config.toml
num_hidden_layers = 11
moe_layers = [1, 2, 3, 4, 5, 6, 7, 8, 9, 10]
routed_scale = 8.0
init_std_router = 0.00959
learning_rate = 0.00128
Below are experts of layer 7 (counted from 0) of a mixture-of-experts language model. Rows are named router (the router's row for the expert), up (a neuron's input weights, with its number), down (a neuron's output weights, with its number) and show model dimensions 240-287. Each number is 500 + 40 x the weight over its row's rms, rounded and kept within 0 to 999. Numbers have three digits each.
Before each expert's rows: "comes before" lists some tokens at least twice as common just after its tokens as in all text. This comes from a sample of Wikipedia text that the model never trained on. Tokens count by the router's weight.

# expert 48
comes before: ".", ",", "\n", " |", "\n\n", " ="
router:518502535508476508536488541504538527482491523462552522472528508461460439477489530510506551548494452471554527484474469531547529461446535492477543
up3:610477496491547559464477538547567573519437423479491536490547530523491539492500449514478460466464531475453516572495504506468521463503509445472546
down3:573510498512545558508443477544526538425573539529492508448582487510505403532547444510531426456512575535491452393536495549501398453443489537525525
up4:511495560452539482370552483519542474551534473453480443508494463526502515512540540494538494541504514509558533470529562502378449464474462536473500
down4:558581605503514488500506535565507424472523437551508476456450531485517470491537570487464453492483533506523502524504419591539418512433514508465475
up5:545524531474551507478491492513480453457489446492480486530487524607490505467476509507533419508479558441399554555484468491548486515563594507506530
down5:538513476481514542506449424519536554549470471529493458469562481471469533461496482578441481592475485522508508503472471491549496475560478553536464
up6:485429482455508511487482485610464501507525592460415539471511491512461474538500433477539540510485537489432512431457575611553496448527521526540541
down6:469534527497495417465519460555476525443618489590459562513515506400558531465451531453480509511492468450480558541467461483506525460542424563456450
up7:489564501558558567483542526476457529500481419459514421518507518496438474441480446495499482506450460527499611448481489455454475507497499491473479
down7:464511502485521447545572456457464457560511500481522406482545467461500531523501511574513472537550491484469463527470511502474533509525549461585527
up8:495505619478520524512487547548539514555436503464560443493490529473485556497509434460530460545437481471539551481465525532551502483476504519420486
down8:521454481552493521458523460518445472460508524447512539453502576596483500557517463468397462449495487520454496460538494478443581514449465483459475
up9:562496534441487498569489554506470535457480545486540457424475541563527507546530409494584563523506494430453513428522581507482489530491518492510502
down9:598522478539504526542444508561445441607537504570484485444487485483438539506549470497482564462500489510489526474491475475433406540454538539545480
up10:495508468499428565425364426454541555410485470526473462511466455456548547482493502522532484500492484486434516470459513507518526494462445501494512
down10:532501545504500494479522478545548507524620552466539514536473491492486501580509550504458513467527525482467498456497557419443474514524437433551523
up11:441503452439572531573499558577509498479506473496462442438458465506470509476556529555463477462424497495501512550472515562489529564507524447546410
down11:466507463447498515537512521486474479539467582476514484505473486458517406452555508508435555498496460545473528510547477534532496546473510503505529
up12:522509523464547506468466524525454508467523520512536493449498499457502477408490501478488585560483499519492539401498453478533478478461516518516457
down12:559517487479525449446499498570558542457506502487490468488498512476540489555582513472518480462504478508500401453487614500525441488485530488539457

# expert 221
comes before: "=", "\n", "\n\n", " the", " he", " it"
router:515448542485490529392496515577575502494447567473559520466508548486497477465500543487400477527485444533571504506449513554546528487535525470469477
up0:512426479428507531492512498532485518473438441551437503470496457494487493461479530509567478480503541505486438481456509527483505495486562511510518
down0:502447451494531507438513539494474471511424515484517410456468500418566513540495534571459491552490591485571498505494587564483468507497473526465492
up1:528473462508503493492480534455518503424489523509542471456496519557475560556480452473574529541450501595527517470481478550551437478437545519446431
down1:548408513568505496500485474470498449511538548518496535511538448508584448516540543454492488472526525524550472558526477591453591523486565575505530
up2:541476526469556573499423472515393526479496513469578417460459501497512500501491480535466462439479456500533425408486504531503493455475521570495567
down2:514475464490507542484485416459408534559511444500444506468487486509436531526531458502540520506450470512598502466544532531474502495495465450461545
up3:469462533453537504551474500564543461548422508470486454506466449493460474509488565535513398550511583466565464496475389534474437465508530477515579
down3:470557498476485473490462540538433474503522506451542466492467470429494532482530499445496547515487499556508525590476586497540487444389479527440461
up4:510543484478491547509586478528488511546530492504576489472460521501441514465477482546491438528429533478463526471476492458475439423550474536492576
down4:529461439473540486449516509524513535521505476511505511541518496467466476585542474487523497450444542477546415547451515514482511503522536542527550
up5:445495481439480492477551508470499503455495515529516477466500556507475551424527500393473453584417523593515535454473521487577447444474542506453555
down5:521544461508522471495498504515437515452544542470513451479491555523430462500561585457486459502515525482479492504489483492553532466518502545550424
up6:546474529459527519505458485498433538442430478502496508519558527486459514507454458483559526506489400471471586561462517516519501518417606501500556
down6:509400496548494545536518545485452598486489510527571519479461361531496480532345497494529495438501464499462508459479532519440513491498513566449540
up7:467467597469559536500531513511483537529549511455468487471527432467420472495526462507543508484430533492512493522495543522490468499548478437527556
down7:453556480543484482489503510494552507471552512521482483558458583490514525442520507516526459465477493505429510493597431535413486483453535458518470
up8:545518513478445439537525473517470557548486541459547540515607520578596539545456496511562507477475413470467471556457531533534439432463488412494483
down8:592503558477507522433447540555447500495491489406475462525519469584537571472501514429538529570515482509452478543572483456480481499451422488519522
up9:508502468549446492467469505465464528503485620512513567546572515503458509532496425502552542482408464510523544588524468498564523432570525447454528
down9:564493499458503495480482528409504519417411513554515549515532551442433535542532567530443474446406539539490549578527513459503512534567531450494497

# expert 243
comes before: " the", " he", " they", " it", " was", " is"
router:497455512482521535449448566536574486556447556491518525500454497474482498465449508567471471484510537545530490454477512509603499454494495483488579
up0:485438472487449523460421520498447482430508473503485489510593507509496536419494485537504499524492464496461464565488536542513480550517516546536452
down0:460520475536518540507497483478479446583444543553508483461501578505545429486387449401493565502516485561449556530469506458547479513469492594536499
up1:567551486476460510521562425580519495513450582477555564512538411519525471486491492480461481454497552501590473539507532490448516524517502505523477
down1:473535554518502437466475506490484508517478421544533495499427530506418483480544471422469485483557458466554474450569488486550489495513417440506519
up2:471467480513527448555450506472473496538518527480573484525468473517543450480470491557471483441554408491498511496490424474418580481493485526549449
down2:579504539549496532500489515528514434459491511522515489503399458519486473477480534527408477532471389523538458501492570526565493535484553469550473
up3:472549568524574480581464505522537490453485492507500563500502492516503550574527449527532552582462567533583531473560400546522541500572515491539465
down3:494431485519502494479527468502517562486432526447468564492409522468504489549427440494440541495492604536478515474437459503509469475548485488534481
up4:509502473471476481528509483421513512513468480492435453531507476453515553443515507542607472495439523552539539483470504455527503522538534459479490
down4:572566535493458549448490561482561512457556480572442444558510421520603571507462472500562489449460529467384531571484500475522492500481453541508525
up5:517484491471495476505479515492492514524556517492516469494470522501514563538580514505449406480472481470570441343459464491428436525533494527488506
down5:428500546522501478443484512475489475473482406488459511564427444497401458484525529501494496428496475480504500429524457494453449508514546419524460
up6:580475520539498530451487449488528461581399552472580442512504512574486483481477502533479497519503494474402502493490522515479544482480504487561457
down6:529478487473528516483507544472459514540539451544563483438493518544430536448529469438495494494507511506416539586551416539487481521491579476472535
up7:514484490463480624517434465548484493484539505453543490505504511587521473523531507517439577487532454513551504461521527508489469534479490431476486
down7:530508457511567491512511515427444563540491470500525524517540509545520485529483505575529457555480515527464581577528520483535527447528525531473479
up8:499439548504448577453522405476484530600504496477430472479470515472534487446484502535542580405524477547537512548492519504501530476492444517510440
down8:491526459518475573522564526486517497519496471479514510520468526504452484406522498475520500515504487543502482515496520499493451421465544526552523
up9:520476498472534513522499442422534500417541443498571462472483542489531567523557493545430413489487472491500465485460499532514497483443486566482555
down9:492540488458528569478481555471509470459539583542423449576442528550475544512496472443539556464515560479555456500523561555497541448490467488517493

# expert 111
comes before: "s", "t", "m", "I", "Br", "A"
router:496538510476538466472470511541514500466474466480516535463497593526529529495442497449503483526482475405527579441465420483524440485448470484492513
up0:490506524511447498422582523604511547502502440508536520490517447505481447516465433495496499484506456549530546514499545514534496474433516494455482
down0:508539509453506522511441496443574515435485512521498452481564579496504494490480511468483492489446464534453513482497544521551437505445530494465511
up1:491462495561572542532492586534469445480546492510562491542486559493525491521553567527447523433427559484579562494461508502476428493456490520533518
down1:514422464483495526495508519544458400535546561434431538457505505440452539470472515508502524530514506519542532479528495479357494527543488514520445
up2:535518498487532493498513484458545447504503443571577525471492553570555508435542443499571480464541471477643430480484463512438533501579479481515503
down2:548523504502469477563506437501516477518501512505451514547511523486477507448458438501503486508483575468521552537463573449516470483506548418472491
up3:563563520529497473412544505486526513521485496525515519486486475517513546443423555536529546540472498491472562584511497523493554479506496458478531
down3:478554471530554556531410505508473451525512518569452500467522509504479487448499425425488463464474542516470550528537543531552384501501492542524526
up4:554535515539451490485504509469565502485525497570502432514452396586511580476514446506519532473507528527441526419477511505469563499420486390513530
down4:489449581500514477489468551521510451427545543444449534482507573502500497457487560498588482503540483502421531536504469482569488497571523502518532
up5:530471433498457478565547505570495541556537455536502453565524502479529514550532567536534569468566428493483502480499436525527509513504502493474465
down5:473467539521540546356535490510488499440578517527504553464509503498570535495445524489556504420436467538544482507518529579488480451497522462465597
up6:566453467541479484526518468580498514477425578501436510553495480556544529553511464543579508512526528434478464550494530490501459497439552546469438
down6:516444519519472477509464527553478461513521458478469516517481469593523518521562499458508530486502495488546485564566523535472486507498508447496539
up7:639484559477485477495481621454426546505433512476449466476524477535444461507530507525459485527537530453518459446521447544460494499457487440530460
down7:491478554427512474428550461471558542484483510513439570490535501491519519540514575475450482548522497430495488560448558524503429572462518492584516
up8:512491479459534500569515497587602514374570481453532520517484492472477539525517488560513475492488529545459556478532477507476422500461536527512479
down8:459559469450458617496516438488502538447556517508438543491566498485533537508465510566527509496482477483521490529434496474525530500490521544502484
up9:575534505500472501521425515448483509458562472449495468515533462532533580438470553549419517515478454527419580505532445516510418522463513541446423
down9:493505546480548472490453450489449540552442527477532475479503446599568537488512560486526457573430469471454458514581481506492439495547577519424474

# expert 149
comes before: "\n\n", " The", " In", " He", " It", " This"
router:541483505478472524459519532468514540474492507487557489463502480434456467483477619519526445566471527548495517536475531527553547466453524491468583
up0:470483534502493557421502525607404524512497415438479511501539519565454558455497499553400417470448447499550468467457523484494504504443451482521539
down0:525480465463567537496465467510467495450452433532508469506430485524573514469560475528520479478526424554524522525553385534487497385533484497590509
up1:513478482500515551470495512562509486452471507453440464520479522569482513526454504491474558592467520422516495426482516507475475443494544532539507
down1:424427473519513496543496479520505563502501476474519511495476469521491500510529455406535483451478519415510549543572492447392452550440554497453516
up2:489532451449524510572547518464488514482530595443489543478464444503436534514502528529461575527488499509478551432476446572534503415538542492486500
down2:417520582485538507505460473471548530501446595421473504522492484485510566486498482497503557506502478503429475455545506485513523485502489499468542
up3:558458535457507530497506499469555529451536495485480567483480540513444505465470478594457444478557490483434527470449447559489539483485514514522487
down3:539389515537521551465456466493513537470484512526566561480520515518516524522486523470546483476505455494497437472478469536448454524460423471462471
up4:539520552446489549529518497484552525430474578501557529549534462559433526530530508461491521419482470497581499558517529562508396494495487486460598
down4:544549573540530543492480520540567504439493435441558570509510484557501539429568509470470499482532525556490571583483568528555433480490429597573522
up5:461462526465475506515503421595487452543506515466540401493504422535492555528480469487514440501538509506469525552461437543574516506489520555499527
down5:476532479547452488513482503542581484500586470559510461501519583490508580488531523506521428524479526501507491461592487505543488586464445463488471
up6:574462485504507516482478582539498517555515523472493491485472477522498477538542426473539500489464440478530554486511439493497543448476429512432486
down6:480427530526517507542480552502508547445547534487364466486543518537508529477443539474542484540454576422463483479563544470479502506564437541484470
up7:526525496468493507520419514540485529509477570443463483494544488506554498511481517508462359471471540460563535473498570534487513511504522461542510
down7:494468558446377445502541461581458520563473478515538456559466442464473462416536510523441535535478584424423460572554551549535517508513499470473509
up8:507494487446540466483543586455490479535485469497469465464576511399417555520524497568487542537477488556548469477491499538485501512447485486538469
down8:457481556517480528519466508526557484465542491634536545496365440535482475507476521529485462445533520536504462503505497449477518487482511463439494
up9:475504506496522478518543509558476535531518535485395458516455438609480521528523534445523535544480474494505489514439447536536492467537556507493580
down9:550483532502487590566553447575510533509442464462401530467454503546444534430493499555550487497468534529568572505502486529471475500527524515435457

# expert 31
comes before: "\n\n", " The", " In", " He", " It", " he"
router:506527492466562516489553576498548500421469514481510518437512518520524471520483484474540485531442433524484512540496457542526483463391522503473571
up0:491485514495509561470388534452524472599485560475504500488462518454516460454478508500521437709458479494509499549521519501546508528458515508535467
down0:449553490491462565496511441496441502549551515489457475539432515540452530513549510511516572457484421572509504463556455555436526485564550503463523
up1:468408485537473504404489476516483507533419477512459548495475542554522586507501509440436552491534475551539472491489424528566435497552484499534465
down1:473443427397497484569505507525520540509539486524496552570560509477446489440526535583536452496533535453463477504506578499517574496560472468536518
up2:525543473495587533527541503554461520478546448430502552465477444481514511550512399469542526534477487474472576484517496506486447486457553420502452
down2:377450489553523479514518456515492492396497449470542499533469547458494565534498519457502475496479506504514549497525497466517533443504481532454481
up3:480480466486448501498512459511557509464527461474473498571499471528487478502479470522520457514550488427425432458480495486454488493610489480500543
down3:472544503524552544542535469522459489479506489554592463492477499535444510475500492556468462527471504501541484542473484524573547458512559520453510
up4:460540478500469443406523508466515500486566518501505514526515500546529498471513509469418493456619489525530482502513522537496513474512513527519503
down4:477446531484565491481476486507417453464485578544460498427422511488504526484573485513483433595515465421468540537478478543484494504497507491473528
up5:565534536497549481517479447499473504638517484454453525488482476588497481531430540525517524506450485516571521415515500493525472541470522523514468
down5:391501500478501470473508466514520474554514536515523519557414521457480550465519505508466577514512567495493525541451464451482555507513462523497535
up6:495519467485486484565437523535454456430495466527471546525490575494451551514524547456556495578506539489497460510450421510500508472503522557525515
down6:520510474492457440496526539455562572458574556548451538596550473455509468487538522475552534512481442457506468572474455500462497540555606558488536
up7:530508534454495468503481447495522494565522475509519498512481410504507452494409457504499522497536557415607509516522530478444432507592493531465439
down7:453539534524419565482415545500493514478433522443518473515443511464539497499502544554493469542473467466452497536445455532539603512456522418539516
up8:509495491492409470444525497457545497619442517487533480460485466529497470436525487547502497585489575559464476507497525495536586479469500524567452
down8:488461532402513496539525476581493390424544441559503473543512473475489502499494523511508512528532463521514487507473436548512475595505452489445553
up9:494480526506534507485423547482510506480537560488466531460477514470533511519410526578532518487534474523532499506507583495539549533489490463492503
down9:457551474475497538446516526453491527467507530520511490568556484598500491496444523530524451480519525501522497555418519492481528537493514515534474

# expert 88
comes before: " the", " a", " was", ")", " is", " which"
router:542499511498510551381466539452526532382478453449578521474513494551494424467471561516492608564489522556534532516474520496514500463510504483456455
up0:523468469508498467490462463526532536409473486515399443531496538570584513457417547473518519508490531552465532500487450518504469466514578481503482
down0:468487492514478561540460556531517475579590529434438521555514456584483410515478422493453536467463446523559490556545552531446512480554449522517497
up1:542459553484483582543462505568479593439493522545476391474529567455485458486490488553526564399431474507530533502522554488457497472504474499471512
down1:537540585469490528512517530527453503547558524448557434438498451472508453485526610423431486535583454431546552503465493518475508466482478503525444
up2:506502504496490495496464497506535476373467537510559503497485488511478508510517432452523471550450515522484509562496530541514513442524469532491489
down2:509501461567513511446473476461459513515514546498523523480486469513466512526596427493495449565512559505513445453474541557504523486469537499517504
up3:488490487469568496449438513530530548593484458448477560522598496517442564526477582462510494548522528540536512488503538455517455498519526509501516
down3:436527439536448422438504528481522494449525513478495578507559495471547494519492513589535450437429550491453524513486536539597466488453554467527449
up4:466452491486564480484513529531472502468550464475495580509573464516520454558473551515491567472466581420463498510475481520512552468532470539491493
down4:507488522481463508490487505483458506484514539511509511514472421446516473595497388516558484458458521510489505469533518470613473564506496560611524
up5:485501548474458471534551506500541486541455545391507475509545495524487524496601516517537542479497480409459465535474476485545481502420560510591492
down5:499452416455485519417462465521492536510502530536495519430514528574471510492545539511496500495514502479516573426506501480510429587477586524509552
up6:467497560475632517505455581512454502506546497469507461507522482456471565523452562568484557592508503447480567463500506492596536507475542505445513
down6:528484476509437526464560489401540509489520484456452529500480480489463492492416432427548491453461450455470529492540522439498456496479526531589434
up7:499452575489426568513500475396461508551531517467542464510537505472543485456557478505516543498416466487499518458470503572554515511573524462455490
down7:479466573424463556540535552531494440516530556597537594429474475519492547485496461465527500480523462566496502483577438446475526486528499557506503
up8:490463433475514510457573571522535502497520454525497492482514489501472471466507501474529468557457488456529472504499503489548437521445537497490499
down8:554510468539471608554536504563469534456526477440472443530508522429537473473469541503461463464497530503491505453462466420469471505531442511450532
up9:573569494497461528487484564536462483605538592516588448458480536517529526451549412515429459531432502503534495441454507492526492430513475428532458
down9:525549469553419577485530504510557515494521566520472535476476500459569486563476526516456495500526506469533576455530460440427521426589484377454500

# expert 166
comes before: "\n\n", " The", " In", " He", " It", " This"
router:538486514463524539458424524497570532498488466453538494461535515569516422495481518526516452573484498584497510562468597534554499484432539482482599
up0:543509528490453544489425545484507572529471541489500510475513474564501472496450468617522534418481557555502561468461451546542498511508550515489497
down0:488533456482509451509436547451477443467501473439514568521534576458469497516526501436469541480527469461511567583536525535515570521477503611558403
up1:478463513487527516466458566533441535473459529533445506485522455489540507515420458500564508467520496535504544467463484498504486397424547385488536
down1:499565480498461523492512494479440499485499593472553485545471539518492478409461607488501495540562460527500525507506483536509518449454469457449560
up2:502444544468480478483456538561553492491479416480482501435529471446432559397426528478489430480483521460417537486491442553543517503519515488480536
down2:484569413598518493569551509543455478486457527459504436535545528557504503550483471489423450488515489480554446438490517565530523511454401510489530
up3:494542434458446518559526539503448495517564473535473557500462485408471471531479459413491516470489499463467524472472589542523512491469533498466484
down3:470466536427541475605492547490468460588548509490537447501467413499538460463524457542483446472468528463513489528401472529544423485556433475546527
up4:484519487497516499497444530509501555514463462488526433532513485473506552455498503569502457479477499494529465410482488515558468478487516514496511
down4:379519458511493480499521505572494524452493522499485524507502514553476527509542437483482517460501528438543601506484503478511481522472509501533526
up5:476483548481557544509532521475446556509507492424418493468568494466434485565457483515521475518420527494545546495476515561507505452513528479503475
down5:488477491406500501483510489467547443536481530516507553456465478428395467525498522479534489465433468443419518435423484479503462524555490591508461
up6:443476535507537563454493573425598527485519497490439473442492457444468546524481556490511403489402540566534515485478575517499572402499499478445536
down6:479484434531527501501512487514515524500502493485566509452565494466577565467479470526493559523527492542484521506513515523503558514507429595497487
up7:572469465506496555521462457515563554532553477518559483456521513495503493445545519482496464477467433496469515455498478512431546513558498543498478
down7:444480473503573453490498477561510509479471563586527481531445460588470514490560540477450511512461536472477547482479469454491541498601453514480531
up8:488455451491536492478554544513545474521471571490475459448548488474510525535431565570489497599403475484463514505444478489501450496474491494514492
down8:505452447483518451509459445458497511566513503506461510553505514440536509504503474449459418401459529466440566530518427505479484529547497572435547
up9:495429409465471576452419516453528479508462476514472460536533474493503477445483541491484487495533454549472547516474483538476514475555491479521477
down9:423471506479466521459488436507517500587549472490524588505523454561532559480458463548517453529477495479507543532457549505543482472462557515544556

# expert 238
comes before: " |", "–", ",", ".", ":", "'"
router:548409512515506585529449485473455520457514504481568567499515562589530544485484459517538438513529524453465502485516541500554462476528546519474496
up0:467362515541500428518539619515475516538488454534545479522444498472516483509553508470447593478473435559416477601479455500522516468504487437469553
down0:467534522538551513525574523500473490514522520526554513502582511501518514472435475551491486490553516475382493484469461439499518507476512526441476
up1:503439527524460561449482483461462631371525402552499513490463414483526591535505519549465537459519525464497523546491455482539540435515519545431473
down1:478504557468533505489539494544505577462484528507461483485491456481550488531502505508536492435523504473438515551514533546583582501510546524466424
up2:527500526489558536460512482383458464507496506518464548524509538365503437526454499468551494539511432477439497484506492525508549523527489509510484
down2:489478484551553527526514528438502469478488539518517548515495561493508471589603558468576437500534475523478529516532508511423554516409526422540500
up3:469458483484531513542455479454584528537513555489456589490530491466464509490495553518541537529476481499557499516524462482487485506451581498474455
down3:542557509513486473548574482515444507478553425555539468514572531507555583448429490471486484496484448525398455424523510481530425463480488518470474
up4:435524505452536491505518593434544483532490481503478500511455451464478441482484512500505580434515413487555483540506589491535468511537491513487581
down4:507502511457503515455488478450496460479495483503454543495531491423461531500481550470527556516554505500467525513567489483474506453545459552539484
up5:506546495505480530495606556604452456547522454481500486481523554444525507539503489447482511515488536478613432483518528502500590510471485482517590
down5:430467546499486430512446518456439545497500489561450530520498561550424436528490452465507500551433557471533520500452407472482501486487490585440542
up6:465580504512503426447450526402539502491516432537436449482455533388477434488488372517511526518481481525534545516452455534510564494427494498584532
down6:525478435542500544545513512543463460496544531498433483548491444446513472538529522510512437502520517516527516557515579552513451540476502532476511
up7:503597519517493546481500498534514503486460505489440495503441442557532475506542425496539494537513490513527412519484493501516517492440469525473493
down7:511502571446440539544481518459486533470499532424419563535561462441550539520501529499486542468512529486485508444503504505505475558553461520480447
up8:539494480484528456559490508521527561473534561489536522416530515549473629503459483468493437461469489503471439497505444482502446519532501472543476
down8:441450516526488466509530525465513537513401512503499527521522508490454471555514573475504540463545435522468400459503402539491510514461530479482470
up9:418589506532479395453527492471514478498500562504526510527500509512532510513546408498370497465487459459494540485497521477522547504445502480477536
down9:545470501511477545438594510433547463611519480476549532560520485513523485433482486436492448470536513527525481489520461465460500504488490473457454

# expert 104
comes before: "|", "  ", "\n", "=", " 0", "%"
router:520468530452529521356514517501483538528485394453525473458493542442475486506486427532515489511475527460478513479453474534561517445446494487479558
up0:541536485481568505517521520479465490406499468462433417499490535535487443542468447508529481456506533511366611478454528544448509467532534494515502
down0:500469464513531508450523557552485498536493471532549540500552560585452460513526530480627535483498461424530476472465475487513505496478542530551485
up1:550446474481516505452513491431473530433445416476480445535508446421401463484495531503402514486475581434513543533488514586535540495464490499482518
down1:550452461462432469451442506485462496501513619452484542470523496598511481473542553498474520476482445563582498489441481480457474434463485474470510
up2:459488451487395507422645542527464531508517539425471413444509585462527483485538489494451498518476479489477440546459473522502514494516485516454508
down2:436562518491553465490478517438564584509508507412512558461514516423521549516530516453474464525472577455547499554552526498533504516544473499406538
up3:485591557484585459480574509532538460503509451525449421442476452523496603476504519515495457489550516458425544489450535498523502457552448513443505
down3:485470456443522476517533513556508561496507544485515536490475456536504506471456479471513517481516562549483494519535506521510479461474571605551518
up4:551512456459573548514455505445475482576560470491447535533504538533448567432495454515518533530482512425421563542453506448525468527536525495516486
down4:464464521509434513489479529531588555545581531453512489535477487521522503537431506563497480520537480333421480565514527487491471499509504475552543
up5:510479528404537567508491474529473549461480482530447488483505516399501493562474427498522463521454431430540496495510481538506434482526485479466469
down5:554575510479451482441555483465482490464404530505527527460527477487561541507475494537528550455487505556468500485560495521443479512486429454487519
up6:486479490387583505544474550533549477482528522472522495516583445524442480471479503511494507491448484479539580474517534479516442518433587370468462
down6:466498569525444497545505473501517566549510487526541543488513421468469443507500561507479489451533462525500438500525530508473513528480492440488553
up7:498473566519444495420489500491502514612519506546546528470472480533558435529452524528473538508429518487498539490495527535506560425482482504506548
down7:533502489509448457471504494555538496566540463508562586531438444492501538517516583564419573488542572536475502464553522424525463500467490477464545
up8:480546531544520509459541486442484531430521466441615514458524575480445521534503504567537534488483486439489524516484602490479515531468490549479520
down8:512483479481463480396521458517444490545502532499538545530467467508451428551499490430426465416539539514484569484499485504488509472470476539553549
up9:502519534496522555477418481529517531479434481463489532494545498535434435368523482448576413496508516419530492486506538504538490510486443477503546
down9:498551440567473453551487481450557457518487590587420552584535484483468451475508523532564465493526585463526532532468508484491557468538429523548518

# expert 246
comes before: " the", " a", " his", " their", " its", " this"
router:504517515508510556440565550524468521515489506510488486488458507504501563504500496576543521528494548530530508450472541488496489467522499468416495
up0:460504464487523543480487478633554499489467587521605558442509489591501421462474462447472471453531491484561471509511498474511456537504477510481522
down0:495507494489492429486496537500545511469560478538511469397479550466517513522518526547508508509450420499507522519480494514507529493480445457498517
up1:474515488511537493482511485463524558399465442491479465518477438458522542518518530426486451469474480533451510483513475502473486518448511511508539
down1:521543489451517488490442537508579603490518457521538501437472449546486537528499544493512557505516531466437483488513498511553468483520514465475436
up2:509460519543453469454530468504543539444491515494541430543509498504464585481447540540534560507524459520480477530497478457479535491372509531513653
down2:468535493480523486452455483442472459521404476527441508468484535514543529506477489491468456529449539492510425568440478450542481465519496540483528
up3:462431541469516437521506483456512496528446538504469497496509519497454510524467559416502462412574477440480487444490434503469479526540506507460461
down3:542580468480494471468493585451516556495461503498484527575446469506443514426504552487431524466467509550510511517527451479462486529533499502473435
up4:476506545488523444507501528518516515572486493479462433527516502478555482481464419541479492431542436514456561538488448516478465502488492440519506
down4:513515561471466497480425525541530542472525481507470487486446465541586474517516539526491487547475524488549478526518420523520526497427442443465464
up5:538442493506513443417484537424463500545535437504496512517506509543557459489504439469584503532498463513524559515450481520467499536498519466532476
down5:475465478466542504535470512467433499457536499521579490454480524544399431491478482515480565478564522481491529514497475445539434544515539568549493
up6:475547521483502544481553462447524473458505500498495414498496507646447515486483595551553568505532543495553548444496530501498587502486567456451554
down6:479469507481464457563494485575517492522573468491440476518469399506527532450503512537467521518471449521519540567480459530494488500463475519458503
up7:489431504507532539459510470487554505531478574487556458495466469524505535542509621522573477509503481500507528507553608524504491510482443493470449
down7:494512521480514483592535533412483502470463554458499564498511502543473490615495517533458550475464569477479471452482460559530464512594516430485484
up8:490490494482500502477475519486472486508525505460520482504519467545466578476487544423510492475550546560553543485519561508510564449492535511514482
down8:576522526455510565528576494560474500479520456465432479531532456521542581502480461474515511488463569513535495517520536512420515550519542497462516
up9:494457576462499548505483487429470485476546555501532355532407551496548543474466479495501351504491485447413487441491462538544519449470513468488506
down9:508496515561480486479477435523499487560475489561501528522525478567462422438535539550459448508443535499448424415470511457474521501525446579512514

# expert 191
comes before: " |", ",", ".", "–", "}", ":"
router:551391532519527538506448539518441533496513485462560514475522553573508539507511466512431467483499534479449505533502468489495499503424560514485475
up0:505483482472560493459524529524465496439467469463452477516482428491511426526543467549499516466537421448440503510492514527481601486413461545534523
down0:507526525517602547532521483500416558477510546440550540522478535418525482499532431531486458463551543477492496553489529476480548453513585504551505
up1:494559454466445493515478489549508451528520522443463517477421529530517440535476502480550433441519496500506490488485453482502528491446528466483484
down1:495542513450463447558548470487477460454510513499462470557495497463469457528487487464537574500504501524610448499483504570475471517508552554546454
up2:554525528517505485501458562561573444383490490486431473502482495551470419476545562474501549460501541499473478548496534492506449522555501532495514
down2:472518526491437509585484506531531546501479508491557480490507410519533456535486545543437507567503482442529455565469489494597507531533483397509525
up3:456461485504464545477435613478457445491508563503552499476494449512533439535494499508493539633497535462459531445526421501521458494500525419507427
down3:501482519440464523511506583523455492509508510569531477509496473556502487515546467516492471521509475465483536449482474431458549471483418506461491
up4:381493475494554494464451494592491512524554467498574453520445489522468399491421515435500558496484546497543467504479494483517465536518454553415448
down4:503472448530578528536384483448477486544554501517522577557504476569543431564440510426523488472505600487528498589535453455592443482516458556458444
up5:540475438513513473509558523477418521550520516484410483465516691445520590463505537531527470517471528470503538517509499519531467488571526467532450
down5:569435548547506474560458533538480512498525493410438529442438512545463462481602486546524517465543537545485468415437423508499465511487582512485496
up6:501458468491566581513493474495494481504480542488519495525539523521466502481532499532427531594469505473518450477476493509481491516404537533527458
down6:457464473535491506523575502527465494586559502495450431457497463468541474510513519517528465538541429482486531478479585539539463473479557527522513
up7:517497557494502568465534454593461471474460542494418496509463517533477484510537521476563457499525449540481494573513506525549456513421488444517469
down7:539494482529475494470528513539539555524513531525453482522511501403501411521524527511492492429512454512517478479528526567454512470523469522495437
up8:485548460507531494428518572532527513517488471493528539508512529495475596446519558423450510534556580510538527490495506513461452493562476574531478
down8:481525523551482506524585466524585518469472473506522539474551547446477507504436533556472496486547469481437518503515561419517537566503516429476511
up9:402548565505499552590478453484522504524504430497505494534543473480524475513462397589477510505536512550511520422503495500541522457459467531475510
down9:501446532501600582525453527480532470512512559535507524498505521514483544553581447487519508472522534480521458436486476509516496494454506611502497